Below are experts of layer 6 (counted from 0) of a mixture-of-experts language model. Rows are named gate (a neuron's input weights, with its number), up (a neuron's input weights, with its number), down (a neuron's output weights, with its number) and show model dimensions 0-95. Each number is 128 + 32 x the weight over its row's rms, rounded and kept within 0 to 255. Numbers have three digits each.
Before each expert's rows: "mostly gets" lists some tokens that are sent to it at least half of the time; "comes before" lists some tokens at least twice as common just after its tokens as in all text. This comes from a sample of Wikipedia text that the model never trained on. Tokens count by the router's weight.

# expert 77
mostly gets: "\".", ".\"", " No", ").", "."
comes before: "\n", " The", " In", " He", " It", "=="
gate0:123128175126210186110214111201144115098093142130166129116126117088122181138157079139111098118119106148125131160128112121186186109174145149171134184085093160145145158088117136110055069133150171126117055138170105127118160108130137115099065087114140123128110141131145084163145118127147160148
up0:124147131111155134149066172160107152164154153135190164136137102128161089072145138135132107167105080203190081137122130110153111084100120163119154066147170124164214107146160122131165154142109142097116160121148135117079135186087189159143151188179105183118110116155158132069105142139116135131
down0:100154119187101121078158184131105199123130164185096124123148093130151097132134193150122173140068135110109111174115160119159141111183156082126161166167093150165142112123136156086077186112165133114133209100141135161151096213103114155158156189138150108143109109134129123117139103107182118103

# expert 24
mostly gets: " add", "ess", "embers", "overn", "ollow", "irect"
comes before: "ed", " to", "ing", " of", "or", "ion"
gate0:090206102074142113158109113082132096147163083143135163126177148115082100118169102120099130125132130110173142129133127112074131108122149120073140146100092213097132127075151148125068053140053108102109107105101119125185166160119130157118145174102106163144094137103083167132068121113172172109
up0:136123131128084147084130150115107099110110172128127135092044062156132072181111127187111119150167104093174142178104084142110123122140125091058140118075136159096165151143159159118117129117067103087137104165154048157121086124088161073177122124171100123094118132137151169104140092132172135086
down0:077068093143149099148195071118124157070107078077161141134076182177106118103175108078142138174146151151117094135144114122101121085138121120140138126117203172112109163133134134123099155084121174144132143160166127047145164144104135169119095178165113117158169156126160103079129162145167164095

# expert 117
mostly gets: "ident", "ission", "ajor", "ient", "ision", "ent"
comes before: " of", "ary", "ial", ",", "ury", " to"
gate0:162147210151192127108109177146110110132085125083107133144111066171150152153087109167117148130081068179149130173149118113140153139111128115175096111193128054115100138085147110105075137148130194131119137118126116132131142125199139112119156121070101179080148126046124154154170110132128107119
up0:155139105085170128110091096139131077033110144133058143127130121129136073085079135146124147138147126136125147187125125080111090172096122081129140052127118121106139128140157182104168092082110110118109094098134152079079117160106087168100155138124086164199121171090152161090089086152104101147
down0:099122104058147190146144099093151100094155117125138126115071150128094140105132215140140116111144162075070125176153140160150158109093083096132155059167157160121162144148123150117095114135166109158106138071153104098084079136169123133118164092090092100153210124137127148124087186149164162148

# expert 3
mostly gets: "os", "is", "hes", "as", "ens", "ues"
comes before: ",", "es", " of", "c", ".", " and"
gate0:159131120153156155178138132112171092166150190106160135089170063127071114116125115088070157128114134103075143118106082151153123165107123176073121153146132152098140141123119093095159081095115200086145143072137161098197159124096155130143184162125191138076136166089137146157077127164110147126
up0:137166116101136159089161122157144089094139163111147173120087139116098087092129109137106114157138146176163054128125153176142109143103180054156076096110144125172198127177090136203172146126118172112081125097120112150121165136157090140119158106093082102174123078111081090092169135139134143070
down0:098091116131146153182197103063103053074115111099157152146160110166157139124170084090190129181180113109155107150100174100136156125116113139106101155118067133137130159113060148141140125114154144162165125127160172135088148074172073122073104092125107056102121147080118144113127125131135164130

# expert 45
mostly gets: "aking", "ing", "ating", "iving", "ling", "ered"
comes before: " to", " the", " in", " a", " by", " on"
gate0:071131170119116097131106102139200161078154130095166072136120174150075126133123119134071106173145146144087147180063124096143129224100121176146140108138115135153111123137109093127114169155159211109137091122182145119167165184130136165142119144153072134126113120113168159148104120175091141170
up0:137062132123068104094071132160128100169133070136116130107124148073174109147096083119144199136135123096124150108145165120150082162113166127162162151130146150165126173110073176121129118112118127211153170051123217118121161143125123105106154110142144069116153139130120186088142106084093114123
down0:105134168132116112105130124120086068125078107100099145135190074146145128105153060100165207178121141048172083197117193142166136123165104159149138183070143177094136093077128123157151137143122112137158095143142107150065129132155101161168117106131165128134141132094102135148084117124103132100

# expert 67
mostly gets: " Con", "ru", " En", " San", " Com", " Co"
comes before: "ce", "g", "c", "ction", "t", "n"
gate0:101096141091185173105058147091141121102125125138130146136106151101166106099116149118131161084080161132152163069151099177140056132116139141150081103141069104117140176128060152124156175123163176179111138135141126122068068058106124158088147120172172151109098139180162116101152160123135142089
up0:085117120063177101117166141130114082126126106140158119152124141194089185129135112141168176141129102089125140125110131090058155176141113115095130180107138155076154079129133128172111095110104146162141100132144114127179090164133116115135201139121083205082113175172092060085157121184139106126
down0:079145150130149152121116173142126126122111161054115133186144138078159121102086133193162166153187101158087098110119167093124161120108167100132163162068162157087136166141101128073108084063088147054148121136110090110114100134120146074108120081151119126147121095144107161121132077206152155134

# expert 83
mostly gets: " is", " was", " are", " were", " be", " been"
comes before: " a", " the", " not", " re", " an", " s"
gate0:139112142093136147117126095069160156119127099128145145132113108112071104128111156148118147068166129146212129140071077121146134098108157097171082088164053169118117169172097101165127080146131175086126097115166123131124153095148111111157105092113114046165102163100172136167197087092113158145
up0:081137134093138115113129148142141114129066165127136167129129182101126094180119184092083107125088116162128113050144138137107134162143109174110151161075079129128177152132112152088132141092153117180145100093094094149123196115116169112068158102178193082196073169116145113127091114082160129123
down0:111118091139100069171165122134123165113128129142157153139141088141107120154159129147147183132143134108092148150055100126189087146138120102099181113129137083109164143159082051204084098125149098092119157117186101109126174126129085125144125166072097117131135129154163102095185110141212118191

# expert 69
mostly gets: " film", " album", "usic", " book", " song", " music"
comes before: " of", ",", "s", ":", " by", "."
gate0:133139181154188122069126164111076090167148113098142120177110137136156118160151108086132122118162132133079169135109053187156137150176146119147140079125124126090163119138097081099089114130156170146092141090128129132151151074039159133103137090126111111141114157071091201151127104161179137071
up0:094067102138123094141133102146114133166119086161094174103152040149152187114105164151145161162148136104101079086117140137113147168140157090076067157141144156115100106177081086074131150168133098143101125153126103130153158140140140114161092134191122094162146174187073144142128081163193120106
down0:141159152101129120116132148130124164170104163092134150136122131145168066156162058095126166140142106159131175183106112156129103112076152157159086095138159221150147121112087107223087161067103133128135115077127168082127109074160129131165103140104088154153117152138081128101088135072139166113

# expert 105
mostly gets: " which", " who", " that", " where", " when", " so"
comes before: " the", " he", " was", " it", " is", " they"
gate0:083136145106126078142106139115164136153118120119087085125128081085127159159113136127119144198103145218131083116132168086125131110124076151169110165093100101096157196102169094115149088091131182108174139151094104150128164128063175081087147161133182155145087099087095095128065146108135111121
up0:161143116099122170185166097172163093162099094076154149165082106146175157085107120169101186115125109140070080177130076119114157158137116192090149120115157095098097109158127124131063149152141110142153112157082210149143103150121156133160098182156100142115131102172133113133124179162083091160
down0:093072133186122143141091137135138173141165125126122046193183102140119124133107111095083051121084115185093157107158175118123136136145154152179162125153135151158117144141108205142145117104146137108103073089137120162139092173169108136147120108147105139130018121101136160102131090120165090127

# expert 76
mostly gets: "ć", "ó", "ë", "á", "ı", "š"
comes before: "a", ",", "z", "n", "i", " ("
gate0:119152130106122093148108094086172052100098132150117164153127101159141149151145169126112109178106067122058133124140167146115138106102188133146153075163120190137120151156111108158095109115182159053165126133139103165187158110111124100117136134224144164073124125168104107151107166101181102110
up0:151135078175183121126153160154120158100141094142133116112094135161181112173103127153130156140078101198126128073097180110108130114173125147096192145159124107141094113151131197152192198138134093158126091076141092115125108099092118126095111132131171074137147154140150154204102058099094128157
down0:156097137128134200135137190129144168166099121088102132120130171114077138122170145087129140033131082143199144103093098114125149172152090089138132191139134152099087075213134103136125134149070117111101150118122094134143120051081081138156124125139147088101108141166135126115141082173124139103

# expert 106
mostly gets: " form", " system", " design", " develop", " number", " support"
comes before: " of", ",", ".", " and", " in", "s"
gate0:129152141111133141126139087125144158094106070091111063093161160175113064158137195123104141066160115158137152102116119160146089160145114175115165113188119132122154074107149150160202114130077091098110129125115133123157134141080152133155103083038130117109110113187149134103110138124141219101
up0:141098167113173158110151138133147102159110129148085134118108123072135129127115186158174125093122162092194128100133122134139082144191176141152117114167169163121152140093136164082115081068082135050154173171133170084166086113046174130154102166129118114163109128099108141139151152151157146061
down0:069160098151079115148110137133076139118108039090112128178178121173145133104091153139100143086151144090067149155090149149108155078132129120105184154115093177181165131160137110171155097151117082115108118151121109152134192121098145070131152169144136175172046124080107126100168138136123138112

# expert 10
mostly gets: " film", " album", " music", " song", " art", "usic"
comes before: "s", "er", "ed", "ing", ",", "ist"
gate0:140140121144101130132161222112097113141131179098148144092075167162091119145123095097112072119103116176084169152124087169075098083166129089078111147098151134161148157128085111080119056137102116150162132165107089154119160111112102146189134127145108111133123171062118142086062119127156109073
up0:142077124124052105118110167110195158174097100107134123101090131147152133136159198154100122164108181113145166111137129122209094078108111125113125159127128140120129123142117101129065162125110077125135117119114062236057192158101143149104109178115118170112133151134100175122133103123140114140
down0:120112110158102105035123162103121120193106090171124139115127089191107108099115127079136131120115109129163100119109151194162076125141085198101166159139158160111113118155192098133116161149112022125136151141129060102114152159134107159114105116091160101118152157143134095190168114129086136128

# expert 119
mostly gets: "iz", " organ", "uthor", "duc", " ed", "iv"
comes before: "ation", "iz", "is", "ely", "ing", "e"
gate0:118142096113157111142173156128078036111036105147120104090067206140055115084105148108143153112126090120150093122184130138127108104095160143152151125156121159103123115108088099141137122158092120094154112162115108077151101104142161172150133170120163115125097136186104153081113131130185177079
up0:147120137124179161130126113142105095121089175170157195074141115114132063108082140076174138159115114092116193147151182103113132107185110164172152102153078168125140118083105116163120098192125125106085126101100148089187127134186167120156115103177178128167072165155104140086125137107162121120
down0:146225122080140179143160066189101106159108165159171093118136185128156155112143107118144161168130081121125124134167128083111138120153136192127138074154139166111154073138126109126056150118114127117073186129188130123133115143125118089127104148189124110156131141097076098099137154092134176183

# expert 91
mostly gets: " by", " at", " from", " in", " within", " against"
comes before: " the", " ", " a", " M", " B", " S"
gate0:117132114149116170175067138173134102130128135095128180086132134092093141114080141151119089100187128073094133114139127192160138098103201108122150132126096099187161156139037065128134097149142167131160162107133156085138156146094082115120058127158131121128176180089170127113121080170138144106
up0:111205180112082182120057184125117083114133151175164138105151083120139183126065165128137116129111134096074117130104101145147153155095107167156098143112149165165154140144092165060139130156142096106127129128081080136128113131135168176109189122074146138098141127137050124112127138091147123198
down0:094174068092100152121120116121103126168092172139162099146146109207080171137132119101127173118130122163106175175183153185146077174107120099087115083154108115137092074098097097152116135099169092114158117106100170140106116142118171108152119140168117161113096154093130132135177067150055065121

# expert 33
mostly gets: "'", " club", " Year", "’", " William", " album"
comes before: "s", "t", "'", "er", " was", "ery"
gate0:112074132188131158121186101142193099100169091134151157093168113081178100145158158170143141112152154128146120125094141139100181106130170105206128115154113083135140137139112140104108117183059174152120099131062115093166107086100138059152115125131146078078127151145174116092083106154101115168
up0:097123186126121163138160189126134116136125099110170147128131099108181157125135098129162206145180133107116133140140129139154131203086132112138056124144183074095167126159116053114095151154121164099099105158101136051151104129124104171124132151168086132102117146124118077156108154143211160074
down0:137191147125139097099135104148158182121105146084116120127157123089199102113143135105160113089125111145143169120092142197139083115151143111096137097207077172146138122106092088113177196132213137103091122115109126181155116093170128135141161109124109172121109076119056156153137156151081117172

# expert 126
mostly gets: " km", " ft", "illion", "×"
comes before: ")", "1", "2", " (", "3", "4"
gate0:114125193156136191133117090121147086119106118146157103093134140167131112118177115070113132143101092189053127126116099111128178116162133080138057167100130152116144107124114175160107159124117161068140103164145082131075101171151125160117130108154178122118143177135099056147159117081177055156
up0:135083124149120148148082162090120116106181104193142182135119112091125067128112136126120073146137129119120133150096125090134125071137119129111110069141136102211098072124182154193061068135058141135127129103140135112124088178174119192113133120177156113156166098107146094160109153075154140125
down0:169158108137138196149107117154090159141135113165154108122130100185135150084124126074148178126168143192123167138086142153124076099126123090141109126147141074108179058105083151100119113105181159168132159174129120070109136079140128127105169140122081176163117099056184149112149083105095176114

# expert 51
mostly gets: "illion", "″", "′", "%", " km"
comes before: " |", "%", "0", "°", "5", "7"
gate0:161143123141066032166111130080160134105108119128103119186173143153134111187109080103146133139154127110078095107152097165103143058135050123168167137113125137104150150201122127086179058124113128154122096081167101105141125143170130139133180120167056156095098128130146142136126154101113142139
up0:160127112178137053106121184139142138183140069117163112123163168105145067137093109132118141155135062108090138077132152115092149135168104131145122159099176163136090138147136110057165102121141082112174103154107130074155136146141147068174136142184099076118110137077097183162089119078088148125
down0:091094140080114110112152148174091128144160152175109169163145136136097190119125164086136116175164163132152103092110093079121206163093098151177135139134144149177127097154103149129096166130155118081147100119192183203123158128131088153157129198117202149147100172143103163093144110156128149127

# expert 79
mostly gets: " football", " team", "ootball", "ampions", "resent", " Team"
comes before: " |", "ing", "ed", "s", "er", ":"
gate0:124178116112098144086111182093113115112081103128174089076118149137177125115089106098139165071106134122142215162167121110191112139154126093065101171122094112126142161099117134056142113151110173122109125089183164160122087114140112173155203113105139080127173160149140196126133125124092118145
up0:125189147186127052176112098161104119176127137125139168129098121100086130076172100132131097223136150167127092093168136114167145123113138113133133100072117146114192163157119149077133140125098121080163130157127149109125168112104166143105115096089130150122138077099117147098059130107092123035
down0:119133109170055115100101159138158145145087083112112135148160137165150154110138106105115153108152120068155132165119086177198095084104139184154128167110176136113103132142123107152119146065212154135121111115106158124142090126142084154146082058081115080151180062162087134123110172155176123131

# expert 21
mostly gets: "\".", ".\"", ")."
comes before: "\n", "==", "The", "===", " The", "In"
gate0:141152121185113087164109041209139120103135130139178134099143136085097100147095107111156159143176149126105129128196155108103118140087111127122095065124117137166115086102069139153102039189076143172115141145112124063099143162126115138114169163130130144147115100158152167136154112133197145138
up0:109172158167121145100119121104135116168170141075060126144164073124113149110122109115122169075148106080167208117097132130108077120103085121158166134129186078151147107100128180134127141132115133066116193113096145109149119177163127154119136149167121155112088113158071158090175128169044167131
down0:175162161177143108092081128185133085073107082158139102137120122127127120122142120138101113184147105120122129088153138185076156133183098145116097119132066113133164088129106051090141109126107121093116100138177098098090208156139147170070087067114138135114107063097148171104165119096145115157

# expert 63
mostly gets: " US", " World", " States", "A", "orld", "I"
comes before: "A", "S", "C", " |", "R", "F"
gate0:110101123150130133134108104137134076094141153137123183104102084105068119086119172121114131155128110162109150127153079094136152147075169093172069174145119142109149141072133168107136138159181097082142089136077187109146106175017121087105113141163168147101120153164129128132130173077087078108
up0:145162126127138102142075175153191102158122126095085155148094086140114115168099079108137167169129129132126094122166154129081091128160168120127116075125093149154079123162215095130171078111110160105162110109137168171129148077188091126117122191147081121114148086104162062139157131081093089113
down0:169175125080184107107098128141088163102144123086126147218144150157108134095100130153167097087081156148084163130114123147157198177093169143133059160084112143124130176130104107097145149130144144108157093163074104130181167124165127097102152088204122175146148093136101105100126162080123116141

# expert 52
mostly gets: "ung", "à", "è", "ο"
comes before: "i", "a", ",", "o", " (", "z"
gate0:123142040100152178070119187159160132126122093129087121073111166132096135140096120118173153156119148134095183144084139079071078206150126112168126158147097117087161109103127182179108146098191113118140142132134112091109134100138132103170143089098142135124112108113172097122051120138129063131
up0:101112167154150129135128142082114183134133160147100174155141119101176128110133123099080060071158091139127130148133125215157120061105109117107110154140153152161157127078064187126159117067176129085133125188119103132161149144166101138129126183128163088139104077168125122102161113130042132121
down0:176098119094072161091087161139160128090174147138161104155151122134115156108171158108098153117174101130133090103126173024184114089120175154106107175066087101119185157112149113085169090154118153076158129127097151090137146145109088125095136067115109138150105099160155154160096070133119125142

# expert 120
mostly gets: " res", " art", " University", " Res", " School", " school"
comes before: ",", " of", "ult", "ist", "earch", "s"
gate0:153095143109108091170068156123179105117094087112134097130139096055086149066152080114113167116143087175157093112208148144106148141171126145139133173150159109116092153086150100139146132129116159056169130101134121109148140124082095152103089190100168118107095111162098102176097152190083149113
up0:108101139155126166146176111173184174155105109127105128088125135128152137092100098126141143193126152138106146144095095129090096135107107228169170094191106118191138069103114090165180102132164164108139131149097143144146152114166193124148150145191065198119127104112102158117127137169149109106
down0:123208122134130183114134109119154153099062181110113145157157112092213138141096042104084160185066089117082115164114125109160096140151157097085134179083142159107139140081096134162165130124123117107114074094108117174148113093102117117121144155121126112197102145124087177152136134136093112114

# expert 110
mostly gets: "&", "X", "V", "I", "Z", "U"
comes before: "A", " |", "S", "C", "R", "N"
gate0:094103110127149145174116109106138139130114160193069157084136170154125157100120141184115086148156140132141094169062083158190110129102190107126145178145118107161097090176090154140199142102073156167153123138090113128107113118140148111080173159094175103113152105087106094118066184097134124159
up0:130125131100146098161151160103125093124137132142116163120187159087132092161123135145113144173109103143112088103116110110104123070115076126123148062119074134116137047084111140101058143124104127103101099092189153105132173125143097144123053103067112094176089171054114143146131133201156176151
down0:118106145131137116152060120102169142109108142114079157199113099148132088130071138075109162115191117142156102149180152118122086164171191125154082126051132115071110166113141107089196106111203154157147196092117156123130102113131082108156135153131152150130129100167134160151109108076138140099

# expert 18
mostly gets: "ely", "ially", "ly", "ful", "ily", "ally"
comes before: "ing", "ly", ",", " of", " in", "le"
gate0:143178138143155093150122111174116107171094110087122113100121197134152128119063115148114129079110179173107141183120140100194135140145212128108079094122103129154185105152151166138102135135096170137142110072100153122128101103182181147068132067099108147105081083152149098105112091162113165156
up0:152117100106140121118138161175110102111111152119096136070114085116120160069182091123167117167062073150142115120217176101129133111157130134184164118046107135133103146125072135139117080128060135140152095099103138127159094137160114153107183168133167053114122132172159114126133119102067101125
down0:126090132147145124113197170131193133144154119097125127184106207157120148104125198080075145078156141091127143134142108133146129171095154140179164156049141070099127136129124117146131071102138123089159122068092120213102110111080165141130160094163123129106121099094126125127184145093152137115

# expert 34
mostly gets: " years", " time", " year", " child", " season", " life"
comes before: ",", ".", " of", " in", " and", " to"
gate0:138182104097199125154057154109145128119189110154172119173156185176095108060100187133127129120097132171145154088124130120162161092097181156168169100181109156106134118163142125159065096088119122061148104149101106146127061129159114122112102149132117101076137113105105120080150126128145119172
up0:128121111131085092101121178138184130064149108109112119075143139077129125127097156180084154139143150135126109162121121091150143164156122163148117109083140111182113204116189158148144093138140103101082127117117125113155201098118163064107144077118154106084145119199150107111217128077092121165
down0:117137158142080119115084104078085132150108171124157175139154116115153187080134032049166057115143091115131149121076104188165092137121138108114074087103109114088077111104112076111168109128112104127142151115148173126124128112143121165163100132125126155158168141084172163084074112112150102142

# expert 47
mostly gets: "°", "′", "″", " ft", "−", " −"
comes before: "3", "5", "4", "°", "7", "8"
gate0:138110159158115114149113159157140095129164050124157087105147090151099145130141184112162132126081140126135162139118101128108121178147184148132175133133086110054137149130095066187109144169187116128106165107159168112153139144174081175153122102117096173116055116190090196101106126151085137101
up0:116173169134199151128134114114134078090123126070089129157171159127141136087116130105071113131147026145113112166057150141126193176096114106134176187136187141115157171134137139131179091138091070150176163086107110114150155154147166157079145137154151106123128132167139137150092142166123124141
down0:098182121154084122138115198140136166091206133126135137086123147169167102133082153151126113112119130122104116069167127116145131157121099123160151065179093080123092110131127124122172171093126097110100175068183099107160121111120081086140079072125114122130165083137128155170110089192097088185

# expert 88
mostly gets: "oci", "min", "stit", "pr"
comes before: "ed", "ing", "ment", "ation", "ion", "ts"
gate0:140182158116126102136144163092068134067140127177099127118118081120115142114156144126152122148131099121099098157120129129128074125160163143162088179122157194065164161121166092139121171112146127158159109163135108120162116127107147046180130096042150126113102052114175087154073144154185128156
up0:113085144091138105118096127144121153162144183121175209113175111156126123153139084110151097157078114152158093128096174089150066065101059130131119111106101123220175162165174138110086118116148145157127054094125164106137174118121110153177121134139103158095122128079177124128158135145171124117
down0:126127173077086092139140095053161165150124122111114143102113084100126125168131159128117085158107119167145138118122115205157020198098105108075169167082137140089121080108095124200122115137135109114124096079118133174159118086125151105117127099144166079110074115125158083129117128103128120162

# expert 101
mostly gets: "\".", ".\"", ".", ")."
comes before: "\n", " The", " In", " He", " It", "5"
gate0:144150122217117111150099095095121097101104109169121158085150066115136143108159086160135159149202127136087135135116144199152144181076155076114130090073109099119082161087155156094091175170130132192167174146144129107153107160122115114083137142145113123090074127155114133147158177122155091087
up0:094093118040100175120098151127158113137135174154130084139059130162096090138155157136163169166125141157155092137155162163108125161137100134130099152168122102107135040126076124129187092109160124096138123125133148099108168089083102132177138116103140068154165077119114099041111135126136189142
down0:137127095163132106106132101128167100131115077136159133052114117183082071115139126121097100120175151099104079206122081131110154123134186132104152157110116153147151119133110153137052174175116139127120138031148137128124168125111098089106113086149134077137047195126158103149148136128153107080

# expert 53
mostly gets: "£", "€", "±"
comes before: "0", ".", "5", "8", "4", "6"
gate0:186171116137106132113143167099092123085080137102054093147106121115101027106105168138092135140082105070166141139156156111122098134160198100124125171128147155152146105123120067120110102043175135163130145168160105099089158114100147064115078102135131148132123153088104150137152124126122182112
up0:147090163174094126112082091070115126173104154128155076146168105111141094191112158160088154124106129070196140111113149150132167117155111101186095157119114154083145120133148064084147121051183118129098103094155064167179131165131118096113136101154100116128088158128081170145177116133155105115
down0:138195108127139145183121094135117120130129084111118099164154102180126124181143168128211150165141163145117151136119105136127087190157148164093135142099179176145150156180133132103111154152151136180134156097148181136145133110085146082162108137114060102125140071108137095072128113144032184143